config.toml
num_hidden_layers = 8
hidden_size = 128
n_experts = 64
experts_per_token = 4
d_expert = 48
d_shared_expert = 0
hidden_act = "swiglu"
moe_layers = [0, 1, 2, 3, 4, 5, 6, 7]
router_score = "softmax"
normalize_top_k = false
routed_scale = 4.0
balance_loss = 0.00273
balance_bias = false
router_noise = 0.05
init_std_router = 0.00608
lr_router = 0.00107
num_attention_heads = 2
num_key_value_heads = 1
head_dim = 64
vocab_size = 8751
norm = "rmsnorm"
norm_place = "pre"
norm_eps = 1e-06
positions = "rope"
rope_theta = 10000.0
rope_fraction = 1.0
qk_norm = false
attn_scale = 0.125
tie_word_embeddings = true
parallel_block = false
init = "trunc"
init_std_qkv = 0.0469
init_std_o = 0.0469
init_std_up = 0.0469
init_std_down = 0.0
optimizer = "soap_variant"
learning_rate = 0.00496
beta1 = 0.95
beta2 = 0.95
weight_decay = 0.075
lr_head = 0.0204
max_grad_norm = 0.5
warmup_steps = 200
schedule = "wsd"
decay_fraction = 0.47
decay_shape = "linear"
final_lr_fraction = 0.1
batch_tokens = 131072
max_seq_len = 256
doc_mask = false
z_loss = 0.0001
train_tokens = 574900000
max_steps = 4387
dataset = "wikipedia_en"
Below are experts of layer 4 (counted from 0) of a mixture-of-experts language model. Rows are named router (the router's row for the expert), down (a neuron's output weights, with its number) and show model dimensions 0-127. Each number is 128 + 24 x the weight over its row's rms, rounded and kept within 0 to 255. Numbers have three digits each.
After each expert's rows: a language model's description of what the expert responds to. This comes from a sample of Wikipedia text that the model never trained on.

# expert 33
router:142169099106151130137136149119112171146153138116092158098091133098097150128144139132129133130106146117134153094155124093099138154156183108132144080113159161117123162113131123176136122116122141118119120130116116120083158122104173114131093114095147160108095099104107156121167086117128095133170135127101118120114122175147159155151092168124179160133147140134121142118085148111157151101108
down2:114113132108118141127109145102110083112109135127156100089165119109108090099124131167147107140092170104151135151122112099147135079149141126149136132104140100092139112092087128151129126191126132122102155157138135092119138116134100164122124177115121138112120158109120145156139098159084183133109135124125136096125108109133143075110122150154064128127129124129080131125119082117089154132093
down3:125100105111101118129130168142144137152092149091142104113130126115138139162150167127151158115106158093159121124108139143100121128140102130151159105105118127096163113102129102107142163123085156118140105166128105192083148146161105179133110113126135106145101139081124146138141176160115144141081132099188151128119099156125083094143101118090146125134143105117108111083118119146118124120112
It responds to: Table cells and dates

# expert 63
router:083141151120062121133118123130107138132089088118141150110119103155139154128122107175190102097177105159117109142097141144103136135142162096135115143128114146114107162155110133097108132116130108127119101103116141125107132097092142128118141126087141119114073123122105143171157113097134107127147150102112160148119159084133134101126117130124090124128142082141135101148162162184146143167095
down1:098129098144087095138133120130106123140173112092078159150134139126111120103154097116111130117151148176174141112112114135119107122178128100116100112089115114213123123107101118088110141104118119085163111134112115103116122141106117094144129117118156167121151098143145139120109166155140140145140091167122162112100154118125111157126167144167108112086136163146155131102138155114106119140123
down2:139107119105182095127099104130181115119157102134123117131097108137108100153136128150143111087096104105147129134177160125139093120115141113095066119099162076131122192151153174093135154104092091058126134154143118104122125149137117131098126131123107103131126116114125160145109135148101107135134119107106142148120147130115122160100146141117124148123115127149122131092147116068112109153157
It responds to: Clause connectives

# expert 25
router:140147133148140128139148132141112149146131069117148187050114131102108129126147165113104156172146120093105182084145161122087110172160178113124145107134119170133109144135121095149138139132154093119141143114130115131143132134130140118118077140107140094121143185139095138127142150151144149138138116155143115150117103167151169117130160149138116118133126113101137114122138156135171089130096
down0:134116130115148120152106133114126142098127123050149117095110180137194120137103131116126139140099131147135099117156149124136144142101135114154123153116139195139149104072085100127130096108118168133107140157119142134105172162163109113157141142159121177123146154082114163163140125098144150110132109110116143149128137107111097087108131159134123157106104125116167146105137117135091114140147
down1:066101091114125122104114160136121137108116140075092129154147136146147112127085130091090184118127132139130139162089100119130153101145143132103133107093080165105117141123124137152148173116177130107120125120108126124144148190128123150147147103152104133114117132140131128106121161154157131150173160087118176113137119141161098143140123115195119124125141133083116113135105135161125122124156
It responds to: Determiners and name starts

# expert 16
router:165166121162134104116101117098132143141115120137149111103114132133116123114151112173151117170096137107137118123110137133097126131164179147131163064136147144147171107169104146187138098108154135126145180144108116146164111115170145147142086143113114120120122151127119171087161121147151124158093124129130123118126110138157104126134132165125143142110131139098164065107182149138093121115141
down0:149146116126133107150137070145102154120078134143113125131150135124100092134094122098127116176139112144149148115083070110087070162129095137109111135170144123111099155112155094120102096144162145117127164103137151117092132127110105135118119122123132097157115160085152102154110115132159102119131114124101117128164092128155105132112130195126125180109122124147155137102127114156094120146121
down1:068139134152123107111161115146152108122119138097161134135122164108116074141142165150124153127111132116064123121103137144149103161121123132078121153191100118110121115138154115117144108142155098056138165122095177114136103122140124116162145141117111129108112167175123148174147130125124150158115140181154156119106140120102099123128130114105155129126143135137122124127182128101130094139144
It responds to: Sports and people words

# expert 37
router:098153169141123111150123100142131122145145100142087100133122087090139099091132137138119125123137121120120117143153166136083093090127103117128076143146105155131122136118125164107168143107140074147089098123138139121122163087144124128141152118159140095080076125147121147142141083138122107149140147129101121105175151099116095105113089119110122102123112132179118149124148145121133093194125
down1:147165161161151103115126151121157132155152111118152107141134136080091131073096101147118139126141145143149078138133096133136115116124129092091153143133117120115101118132159110134113147117151146162152132086106105106116183138110143161109061158125155102095120158115117133152140082109125104129116123109133084130125161113182078161111108140137130111103137121158129107154143168149111115168151
down2:125083120119129125103180108087152094104146191075102134128132132147150150109120127169128117078128157105147151131118127144141125138117130156140164153180156097102104115111117130109116130120105148160122100105108140150098119124117159141118101138133123136117153160105141177163117131154154127125152101143115156113104145143140119092109145145140168086130161125143175176105084084150133124164132
It responds to: Verbs and their endings

# expert 12
router:130159167164129125118139123131132121133110114115145138117142107115134132134187127138115134167102168120117162148130087087153168144157144152109110114157112126108087127090096137119087076112125118115107134130107126130121122153157137102177134135116133113099145154108101175100174137135150120106094115141164130092136120144129163172130102148161144092106128166104143120093097165128185171137098
down0:146135139143116146106087116127132144145134144192102129092160140155141151143132069148144115104109122106110146112142126141087092135139120096162099111118127122136146138103109150135152111113129144100109148159099140172112144154123144138110123144111167123128138145128113148115158156152149089109102127098141119160118111168176145116165150089188183136137149073170137108119116114095145142172101
down1:157182144132106152120144121109126180100148131136137157125116165119129151138068145155105141096143074093136105133144151146117128137102099142151108107106163138079112164127153134132153095097087081097102147147105163126115156150136107159113127131157126148130133129124111125111161176102121110140149149085099160114148158103096115122105101120159135100121120143133114099118152145102114179089119
It responds to: Units and closing parentheses

# expert 14
router:120109130151146100140144139083112110089165147142164155118094155153130155151123153146150126155087131102115152119135101104165163176145133146113143160159150153129096119110158112079117115116078111105170143157090124149141112104126130155154107151135155110154131164141108150136123162153132099096094137150145097101146088129125118132124148152085139088166117126137136162090153128132153174108133
down0:104130095170155148136123121147123121094162155112137100116165158129120113145112122124110156115136111149106161123088137146153139147146157144104128169110117144121183158160074114162138125166120162086102139159105120127103113113171131091171137099107110147110129077145152157117152156084135137122105111123108105104106117118158166096102183121136104142117101121109120143172118145092130134161116
down1:156125154160126114114111137136119120109203114154106135093112114097142071116105195141112130096146150104133127177114147163126104140116133118098117124087105093136154160136109112124156109125130180102087122152147133119125119147111135168105103174111137168132142149113132144103138163133141170085124158135118122115117100125136109141153145125119105113116074144126116107099121112165114128066122
It responds to: Capital letters in abbreviations

# expert 46
router:127156133134110119129111126145141138152123082150139130088132110070183155158144166100108132095144125145135117148164128106157152137151146071108111165096120129161136129184083155106153114136114128109167129155132109104122150104109143138116098148123155131099133150092112142120142174123146143121138118094121131171140151112126142180118138128152140154119163095165156086111077141108120104094132
down0:188095062132082111161140140125145119169116122139135168125135127155139153154152146115115127093124114131112141137112093131159138124145130138173111116142136130122133101118109093099127164081112139144136179130100129148141113193133122162147119087098169149147124125116137103119123165127102134109137094098129086134142112130160147133125119100082140105134120191165122112143157157169127116098131
down1:116107130079104151138131148126164150056076096174147156159154112109112131105107136138126087146141086128126129098120106138162113131173077142091129159134148142109123136130115100148142135153097155123131101105123115117156143121119086128135156169124133119148128147133074091101125156127095177153126119144154125113091141092133122106108158111129119165095151172140113163128147143121127095134136
It responds to: Articles in technical prose

# expert 28
router:158112135114151098121157139092118115115144120091132100128129142138157138137107133152136141082135143182120154122118120108123130173128103158109098127132140101136123106118090096089100083095136113121118155114118091124105118195107139125102077153103145152136149146100116163080138162119136180121142122100123182172108104122153102164108119079138113130127113119118163110112112112090163148140123
down0:082154107137112107129148165104190153070139088127114147135134110127124126166084114135170166136079107170140123097070119151085119126121156139072140148113138132133146179125120123151139142126144157152145122129128166150095130141144113133128101104097123115128127107134123125109119085125118119143166148118132119118088181138123145138103127149103144120125155152092076130134140152163137110104157
down1:133171131163132126141145111143138111123110106199133107131113123076115103125109140179113126075138125128102172091131145166137071103112134164136114174127131138137113113143158128138133090164152109069098180107159145107111151160158153122144114120139099133124142158122137089148139118077123120127132105134127139107150110100140132157152106148106115148119133117114100097166138163157151118125102
It responds to: Infobox list fields

# expert 50
router:139106107133145138147149183141096138146143132111137096087101165100097160133102139152162151116096128149095172113159119096115171107174140153120147087135093125146165096148137117116149091131117151104110135128133148151098104133124129142119103122128136160104164146083093154137152143153123143129153089111114137141078113107162130111099122134078159093137100109109159157101104144096119154107106
down0:057123118135131133180146191126162108129131124159170130134140146103172159154131134128145128124169115077119139130133152131102091088112142121070130121099170164126146122114130146151105157159131137117139119137140136120107144108156126161198090094116085121110132096129110119133113102140105103132172156115149132134110123167095144130151107098087119119140125113102130124118135159139104123105109
down1:128118128119092119121121089117118137139151103132164140169104115121062098126086144124124135122164103161112137095160121140119086097113105134201165148124125128075094103127125131136147158145128130173111076128153149140149116133143139138114113136110136131133124125168116169147161119076117129113118149146169093165104134149100140152172118155105138157153116144127132132125110132148068107135160
It responds to: Digits and numbers

# expert 2
router:118113148126110149096081090147141090129135130087146177090141107096126095144119180155084157128146104087154094125102109157141100091170142095124136094084132118131111169138143097158139166143083125127122088141148107147147132115097129139144128123148108124098126136128111097138103136160118137132090145155152114107100132085130145147116135133141107167105131166145134141117104109150151078145100
down0:133103111097121087176169148124139142113157155143128102128115155119177140140112081131138084105109140140172066121135114146092116094130117146088086144132150129132117136209111156111096110091141122128101139128138139114140107127109113150171142106155110091118105147102147148123111165121113167177153148122143117138125128148107156128141128112107169138135173102113109105086112122126137110140136
down1:143127180117106103114099103137083126124128134117133112132139172126142143094103081122134162109092135141114149149090133112137189105115142131150117134090151146163097119129152146158128137117165146130122124104121114142121126111138098170087136108089150129087129180160071151131139127105142152130116146127085116115102137138085154183146138159108171135139151116161154098165095158110125106134127
It responds to: Determiners and possessives

# expert 41
router:152121073095121121173134126150149108133120131092134139135111164088115143128168130154113162133118134110118105100150143123125147132156139094102123087145106117116107174159130136164115090156106093098150125142123121083139118122128107117151164146105117177180172125121096169117088129135149143136098157128137130101158172180147143108120134119134135175108124192142142161106122126116156138152127
down0:131134140094122123114129116163165136159153093138125116151074094148088136110174172119117152141107133134143128115121109091116122150067057117126135146164148121127110125149136117138130098118159106102159129133116136116106092108114129134100123157131178176149165168118116145139108142113140171150104102101145155168160141157111102172113101117101142162097127117174116115133116159138119137144116
down1:133114101128149119123127105117136083096123116111098164142147126106119104131177153147128126156100160111158107125140123151110113165118134162116122145134185115084179132116143118142152104116098132115091190125122153192132122144102153149114136116125132131110137075117127106167150133093122158097074111140140163140129140132156176117073158137122115127115132114155129136165122149136134089144176
It responds to: Table cell separators

# expert 49
router:096165143104169100132124076145145088156141074116123104103133102111118110108119148167091131103118126102119125139144137172112128108117104115128079161136117114154130156124116139100127164117084097133121151114143136147116143103137149137128127116146141097116089128151109146086113129157067126131092159149154131149155133092152115069144113113129138167121099121185128136113156128142171112177109
down1:124178168134173082154137137146125059100121171095132122133107110079130171139101143139104093108103148166103109135112101138137122141123143120077118120122155093136125137119159099079110111136125125136090097168154128130112149140146152135132086130132127079112129110137149138133116123102120074117079112114128117151109121116135157122095077116113137142123157107131101098150098127135113126175143
down2:100117141120118105129100142131156155087135149108108113134102150155144143105129135124147088117146139140123086119145128120135157160106135112156173120164126109117135158153114120100117111121145079193123098145088173125132151152148109125137155126146140129131102109141145099144168076151169081143152082134119117115100172149088108101160132110143127081142143090132175116123144119146114109072126
It responds to: Prepositions after verbs/nouns

# expert 35
router:079163128149162111140090140130096145137140131141147114166169136139130149149110119111118120141152099108132118112129102151189114104081081142116159133101146143155123117128174106156145144133108105132160138152123168157163103146168146138132168145158108095146118090117179115113142084137116099118157149160142121126139137164149125105172181160107125165139108093137111113156141125118103149108136
down0:084137105156139137147140104157107144203118068131143120103127104122060118128155132114096115122132078131137095090115126130162163125070116119151150136110164148113116136132180147103120184110146134135159107152138118145127121112108123103136124099151122083170172114146137130118129103153140111120144111143099118124116128128159165099122132137103129141141127118133089135147160185159127111136123
down1:122135099135174130111133131099144114127109149123141159134083112086185128142119117127164088131130158129093116107092133112109080168146112097120119167113114129120118188079135115107125079092131097140129153101127102112116121153130140113144121070152146149174144093135144138109152125147136102130124175128145111101138163144127138141127113128122144137132183168163160147163108110095129137152160
It responds to: Middle pieces in names